{"router_score": "sigmoid", "norm_eps": 1e-06, "tie_word_embeddings": false, "dataset": "wikipedia_en"}
Below are experts of layer 3 (counted from 0) of a mixture-of-experts language model. Rows are named router (the router's row for the expert), gate (a neuron's input weights, with its number), up (a neuron's input weights, with its number) and show model dimensions 0-159. Each number is 128 + 24 x the weight over its row's rms, rounded and kept within 0 to 255. Numbers have three digits each.
After each expert's rows: "comes after" lists some tokens at least twice as common just before its tokens as in all text. This comes from a sample of Wikipedia text that the model never trained on. Tokens count by the router's weight.

# expert 37
router:126068124076109134149077095077078088097138146109128199100167141110121107111123134130116151129134137155105116115114103154102127144142097105127118142159132170133117141146128115138177154122117126168078156126107104158118127127138106152110086186143103124172105134099088114121158137098125149133175109110102123105136129135153135120150133171088128138137096101146098146091124132151104163117126123106104166130161097146159153105139114123138118135108124104134155132128118134161103115094132128
gate3:109110182094144120088119136081140134104131125099150170179122153092093110097124124139158117132119095134154141117113134112120117142108134107114132116166092111123133152129121127146135099144135109145107129118126103143108115108156137097144148131139110119112128097102144130153155156110085140119144154088215157060101144146188110137111140136122109135084110142082120135115096140104112088103098123092103138132152122144129145121150108107135107119095178080112089131142135150173122125097111131
up3:132158103170104129119150129072108091155156137106133074104099092158145119121116129096090129084135147132138112121156121139094150118153142164111123126095156132130089110137115128125120131103142114089130116165153152136100163107132146128147099136135131150151100120156100126129130075158153130113117137160112111142111130058115135130162133109145132082155129114158139139128124107178172114122104130135210121092122135135123123145135145141125118118143073135185154145081129118103158160156135116
comes after: " in", ",", "–", " (", "19", " 18"

# expert 17
router:145094114098125094126153093047129104140143123094124148130144140117114080151156151113105103151127161111099139167099099122109160128137112104137149105119155184121119183140137115123133118128091110132081132114100117128153122131145072115130020168139109122140122144109113111159161142107094132149141118142132136133151144122132125097123129156122143102131084090150126132128117124129104208121151092145117113116112128118137141131114121145140105137133149082131149103141118112109099139143123137
gate4:102137063096135145151164145123121080133103146098163108145095141158143137124155163149087128150134119157115132133080106100128148151151127178122130139147136134128125161115169127161135176123152128123135112093140167116129159142118145136132144127098050103122131154143118138190144151124139105122070145157118137130118123141131149130112147168114113090113151145144122122162146125130122148180138097133137062132158125129155125082109136132139125103132157128125169110162077135136121154160122137
up4:125101133125110173155141123134051126130112140127129118124154128162128139160094138121107142130109129144152123131114130156098110102138147125122105109126142111117142121162164103120145100143106152106068123123125093148106148135119080156103128133131108145098125098142142104098119114102130152132141154158120101140164103090117165203146134144125123095098143137190171115132088165133121097169155118118091132157123140177115117073137132088148136155094167137152152087130144122101152130144159105
comes after: " |", "–", ".", "|", " (", ":"

# expert 4
router:130132127130108116135083139099068120104088108143153139071137155107098110131193164109131126087122154128084097148120158151121174158144090104132140096133131163105135162122158114132132114135158100103127149083114134137130104122092138134125084144165111092150126195143134131155164117111134093148146115154102121141106118123135108092177129156113128126138145155138110158111104139128070162132134115115117124103125103159160131122136097162167116164151105125136155099148128125139123126114088123
gate3:118116132146093131097142142153127090162056125160121126131118088124127170116103138125132156160108131122132104120179110158168119125170091079176113113128141147104116101146147099136093122156153108122136172142163135124130093095095110140127120109177144092143174153154143113150147135107103118149107093099107113147116160162154120097127115155143116148123147148109087132096121157093149127180157111142116151110151125111151185127144114104088127146139123100114116137146144169099115133106117131
up3:160165147137124106144083129169133151118171135072112123148146146179123099114114182136100086142127129120102115123069100124117114122075111151119147132096138102158119151152130145152166128149105126138154141114114105123127106143159143138120101170085168156134136130132077154115116131140167121098140134117141164103137089089109135131098123118150138066148130075155167133130143124130144133100067171117149075140126145134109096146100125139126099139149126104120121115143149116135123155108138128
comes after: "\n", ")", " ", "\"", "1", "2"

# expert 28
router:153147141132162067095132100068128121145117136098136143123123168124131091085165124136142120126135127123095137133129151145083127139136100112134111133125118137136117153132063130174136123128102097123109161127130136144130143129132079142130095144155102108162138163134081124161181134127123085103160126162113097109109144112133089148130141113128138119182126139131129112122136133179154197145116123148099116092146109138136157122151122118169127158109133134123155081148122060140081130116107119
gate3:116138145112154127158151124104109108090123095106112111149141123168129145131117139150121140150140107146113093115133116106074093127150173132123101148138090135119077152145100063121098170146121113149099146133080154155151115134155095082104114130094107120112140133134124108166144185151155117126144120155123128191142153092150135134105170117134143085144088117153106086154149142137105135148113110102151100137129076153114129124131121134167134147105134142110143135075088117177128116121110140
up3:127102120111089107188169159063155133119149125151124114128175128108165129140126141166123149122144112135145110110131111141142124088164135128141141144122147134145135141181113153119112095132132109148121112089127113094144101129139142124167105095170104128089192136118095129129152095132112131162123156136136130136133149131129104106167110131129090091114105127112088110111145102131117152139148112074129124109118186138094130148071195138163143104106139126110150110148099143157146165123095126
comes after: " |", " was", " (", " 1", " 2", " he"

# expert 45
router:176095110120096132139089123099114145181123157126165154109130149122118083114110164132108161110124141117098117104123139152096131147151118118127145120155136172116149159095129117174119179142143105150107132111122121170146109175144153157133063115163128112123122155131128151101142162109149102122124096114117062133130122098112107120131146130125127137134151148106117144087102113148137162164145098139134118125148134137145173092191134151114131145126146207124133121135140160171101129112150111
gate13:129141102141112159154131144131075087101127138135113135124127149144117122121090107119114164135107166132164146142143074117116176116128147145129111116145143193130161106135164127100114123173073120116110110117103165143116083129131087111122129100102120120132117132107114156147158168131118113147132141150085086147111127111120129119136145137093116129124103174106173142141157127161052132098169112125107163141146146145170139153134152136139141130144119140084130085121147170080126098146099131
up13:105142124163153109086117091129125151126118088122119134151133111110131104094128117161128120119149107094117129154159141127116128090121083076154137166123147128142108125100095086154152104165136113132144135083159136078149161090134137151150125156130117120102160127189117115102101094143135126122148144130135143133130166107069107105095126126142153142101126080092160133124137166150145119172138120077083121122170132169092138119142132144131105126143150119153119152148065133122126166122146157
comes after: "\n", "==", ")", " =", " ==", "==="

# expert 39
router:125088120159106114118088109070065162107116110134133129077143163129120112143164125112141165100084127150118121158127124165122165179129090103176130110121094166126141161121129101144167122132149091150121132105097132132119097141078148139115090083162089093138110179158126135150157137105101093177173123143093118116117123101143133100170144152124107132120143120119121148134108149139101160132142143145088151116142127143150149130138091143141104156126127147133143124153147153129112114119124123
gate5:081128175119104148143112109140163133109085176170146141075161081127128101111119158155115167118088083141139147139118095133132148138132126157148113110105143135161177160128107154110109076135107097134096159121098138145119093113081133122155124115086119079143109119139136103150125147145108098128130117105118128125162142085156145150136151127099122098117108123091149162137108123149140122143125145133155141130109161122137151137135188121130103105104134145087112094105108109120073140163122099
up5:131158093142136098107089135136091125157123128128187105123140148133111124177122146151152165113108110095152135110116127133142112159132153180139131130150095121130152131132152141129153131113131125125086098097171094127138125162122109126107145153090102158123123104132194154096068110115126121088128150144117049107070134096165134128176142109152153126126118131082138171123118131124150125123137115143139176117123144158083097132117155127129124116150165144159104127139099137106122115101109153
comes after: "\n", ")", " ", "\"", "1", "\n "

# expert 19
router:133128140178127090108124087100099116147123133128127146060131183133140100126140158136123150125138165108150111171097118141108141135128086121116129089104133123092122127107110106156126130109159113139101109136086050139134122154119071155147070164106097132144111136107110138137157123131146128133152145145089131142136142143130115094157144134128114078130120106136115150108096168173122225145126111149106121147142131139122134122161121135111143146132107146131159105118142130135119130151091090
gate6:102126138152127107115104119128123117173125133064123130130100153095129129121150109110097115129126138112169161146085137147171129118122130060104085104114175101119141164127131169129152150131114127123151163118145147130138127132125114159097080156116161079128148145095135117111149110108081126083167127112133131142128072134122111151145133124105110104120173154147074125142076115119106161128149087096116133111103132169130131104126156102182107166126119162128111120111094147126123107142134105
up6:144185111143146130111123097124171089104139099176120139140142138130140125104131140175110173149102130099106098136103130130116171095137151124105161180147076156123138132125149154121160132135133064124126094159126104136148135159134110142115110101106115098090123116159145119107115166094159176152142169134121117135118172139165100118096149143138119135122091118134132106106161104134115155118127176154134137162096135108137103110121121084142123100151132155102172097123134151131126108118145186
comes after: " |", "|", ";", " (", ":", "–"

# expert 27
router:141145114107136117129091118090106137162109174096140155131160173147128068145160132093143119144100115165147100125071141124104158158120107123134147091134099156134116139109131124146123128136123145151155148113113058160153133096108109141115091099149133107120125118152102143159198119135133116178138110133105125106124141126128113103170138152128091098165131107117129149127119159172102120142126121151111137114125129138152160096142090127164124135110115149106171108180141106165106099142095091
gate3:148118154151167100151137142152136120141135108136126132159131131075146137127105143114127127100140148101162169176136120106131139131126151157115193162145137145116092105151141136136130132090084099120094121074094082079111085120157119165131110143130112147110102140146120126166169169163109108120126079115133101103178125122143111103126118086137102107151117116144112135174114134155121133110134127101098143127131149074120165156108155068106123132148120132128086155095109127122121127133167136
up3:139130137079137128121118149147171156108123159130110162177189148058136106124125150109096130115162117118155168169145142135114138194140137114132125107165124166139133103113135137110146109126168134139123097136119117133156141167144124098150153122142143142109133142179131138168107112117108174123121126155110158128130122072118085129167107100076134122133147118126116092153112102147150118135105148137121108110141130135137099095166138114131167103114145113102052124108130117124096147140115092
comes after: " of", " in", " to", " is", " with", " for"

# expert 25
router:146138081136149125141142090074086122184138170089160158127117147130096089131139104107150148114109132142145125128100136143106135150104142112119105122176092172116130153136154117190173135149149139157121145141141117122158103151130128150135087113148100122129114109131121110172149130120154115157148087149069135125127132137174126102118112161103100113155161155108127122125101151153102125128166132125098142136124141182150143095147117144137133127107136145101180104142144144171093091115092141
gate1:106125066124126125120111162121122148122110102100104150135105155160120103164105134125119136102102084120121129173087139154140144173117161147127180114114093146120140114137114114194133114129163099102155151129138134116143159169119110136143115151115154139116104150128138111118164139097098115115093130118136116126111144121151143071125182145129112156116101156115081162150131099149125144154087067143087126126099096150146148112153110130110118106092138149148176115127165098096116165108125128
up1:122130155122145123116144141161069127123108141105130151109094111157158150143154093135140100138117114161107139147151121116114135157125179128141145095113123164128132119121101123161136101135134174136108103102184173098118106141134136143134149152117167140159102136120127091134124157163106081115120190153123150135042116150093142133108109109138096141115130139121137117147090124114127143139170119135072131116087117151139138097144137089134143062091190105141126119133118102136126129115115130
comes after: ",", " of", " in", " and", " to", " it"

# expert 2
router:145084122114124123135111118099093119169112179096158155120139127109106089142107114095144147140108122154139108136136184143123161176113108118124117083109104158128126171127144108119116135130155140128131145114107059156142097085087136123137099134140148099128144152127120175141190117116131097159139129119128139113108166130132127111151134166127095107160111082122138145110142138138156129172134138160115142090150099166170154087109116146162123161117142162126134120166119120171093109103152102
gate31:083113146145141105144121127109117111112167124154111111142141100104131135173139131103161136086125116191124132133128162132105147146090158113158145064110153155136133099094121091100105058106151155138148167084120130155144118148094138130112151139120157144124119171148137113127136155102108149129124106152152112076147119103135138145176084130131129143135154116131145145139139132106153125114144120148070155079125096075116149132118145105142134115128121168114137134123109150134106157168181142
up31:121153141131106147117203163134111118113114105103147108150139128135135122139135155086111160091106147087120147158097082111120159099101184127138123124123109136138140150145185119132116137128124105162158171128125134080136117115152151134131130149094113101076124170123137105152108172149127091093113140187099138113159127109142118132164066153106155110125132125122165096127172155149115128159125120127124132101117155124144142159137128091178124096103114127135126109092133121157132105135101097
comes after: " of", " the", " a", " in", " and", " for"

# expert 32
router:126138124124152124122122130087061124132114147120138136081150115124138104121119141146150148132138153113116105185118149126107110109107126147157156130143105136152159152126142129129158139135093090175119114102064122163139101161108125153169065136141088128158132151110106118138182122129146101183152113165110130155112183112132105122163120112136111119166130093129094146120139153119138178144118106142078165137135143155150156154129096121121116131082129152123176096109137122163102112128126111
gate13:100161145101076138114135095181143105157138152086136119099103116155140123118082111101141139152096121121141091112208116113113138187087087096119134120139168141154151124122115170146160116110144155109102113125082092141117115160124113127128143143098088151173162114180190132151119098099126133146106101123180160130112139132116144150150127136135144163108122091120112151124117118176147140112153135119154130139148126109145120118114150135120150124136126160141130096127136140156112115146133141
up13:145136113165073125148141154163109093109131151144114121107148156156147158154184133109123095126129124123110129119120127152119130157092080086184129104150154141133124162151106134141110150129115111097130132138094167128146098162142104115129132116102137103155115131133143152126126117157138111153125123135097098153112117158134115176169129116098118110155105087116106140143144155165128127095102121072121126084156133099170118202141120123185093117131158117113143103067132134148113122131094129
comes after: " |", " 0", " ", " 1", ".", ")"

# expert 7
router:143090144161114125140094130089100139105118117125132110155137163162095098098147126140132136106129171158114104160105129142134168159112112106137144093123165147089146154093148112124157090144144114162117113117103136165136117112091167141147082118140109109138115156149097120151139126119150098159135129156076103124126166087141114092180150158091132103109152173148115111128112173142118192133143129154118157118139108139154148135153105134146126146102117116131150124107161161109064162111125113
gate4:163122124133182142146116138130119127131182124141085119122114157128135106122111146177107137137157170119118117094153150132139146145164115148113105111166115135162143131131132060153140106134155153165150148108136123113108110151155167106130161144125080119116094150148170128173115139084131132117146091111134128131121096101156119146139079163161107122119162126147128093079117121164086104144088073130132115131131116123108115136101158152132122130123089060143164122150134116155125119119088133
up4:112123140133099113143112144175125150099135180136096187143129140142145127132157110113107115122130115120126125129152125161110080151104107128119157100112148117153097120098136120150140106151136164157094154118140119105084151175093149101124169109167039153135089128136145125126142148096144126154148123097137104120151137099119112110094117128131113153078173113141153141113171155120110113161130130139094104128148097151173145131151143161151153141120113160135156118168137160151120103138081109
comes after: "\n", ")", " by", "\"", "\n ", " MF"

# expert 38
router:137099131153125101118119090065117116155151126080146119108108160128126097135157194062116134156148122100126120173136127122107110146146105111121136120120137157138111181121126091159133099158133097119082150107101063151141100111117069114144065146163123118133129122128121117144180124095122090135127092122130118150098156094138106114126133125137152107154113106167128121109130119158127195134144103147104135120129141128129141149120136110153140132123145099122170097124149099121110146117105139
gate5:136117130108148113078117128097154124160087142121092145137153133110122107122153157089136143142123103152157152150121171173153100112138107115174111110160114159139101143156150127123113138126176083145121146138155142119123134131121138130106140103093113125114115112180139147167153115088136142100151122085137101059123148105135079088154134127111135087159123135107131109124135114181148080147131173132141137130111098165143159139134110142134137135113155134093165151124173103137097163149151164
up5:150160167135074129148114121173090157107164171158146118101145126153106101140095145117130140095105131152087110105128122074166189113142168131113118157108166098152164132150146118109152115149096152113106131120109127127131157086138145137150058141098165093100174147160137099091128124103114135124126111130179110120116173140122147115146136092083119158124142103122114109144097113122109137120140123162151120119114109134121110130149111141155144132142109109113087097111123126155120101153137100
comes after: " |", "|", "–", ".", " (", ";"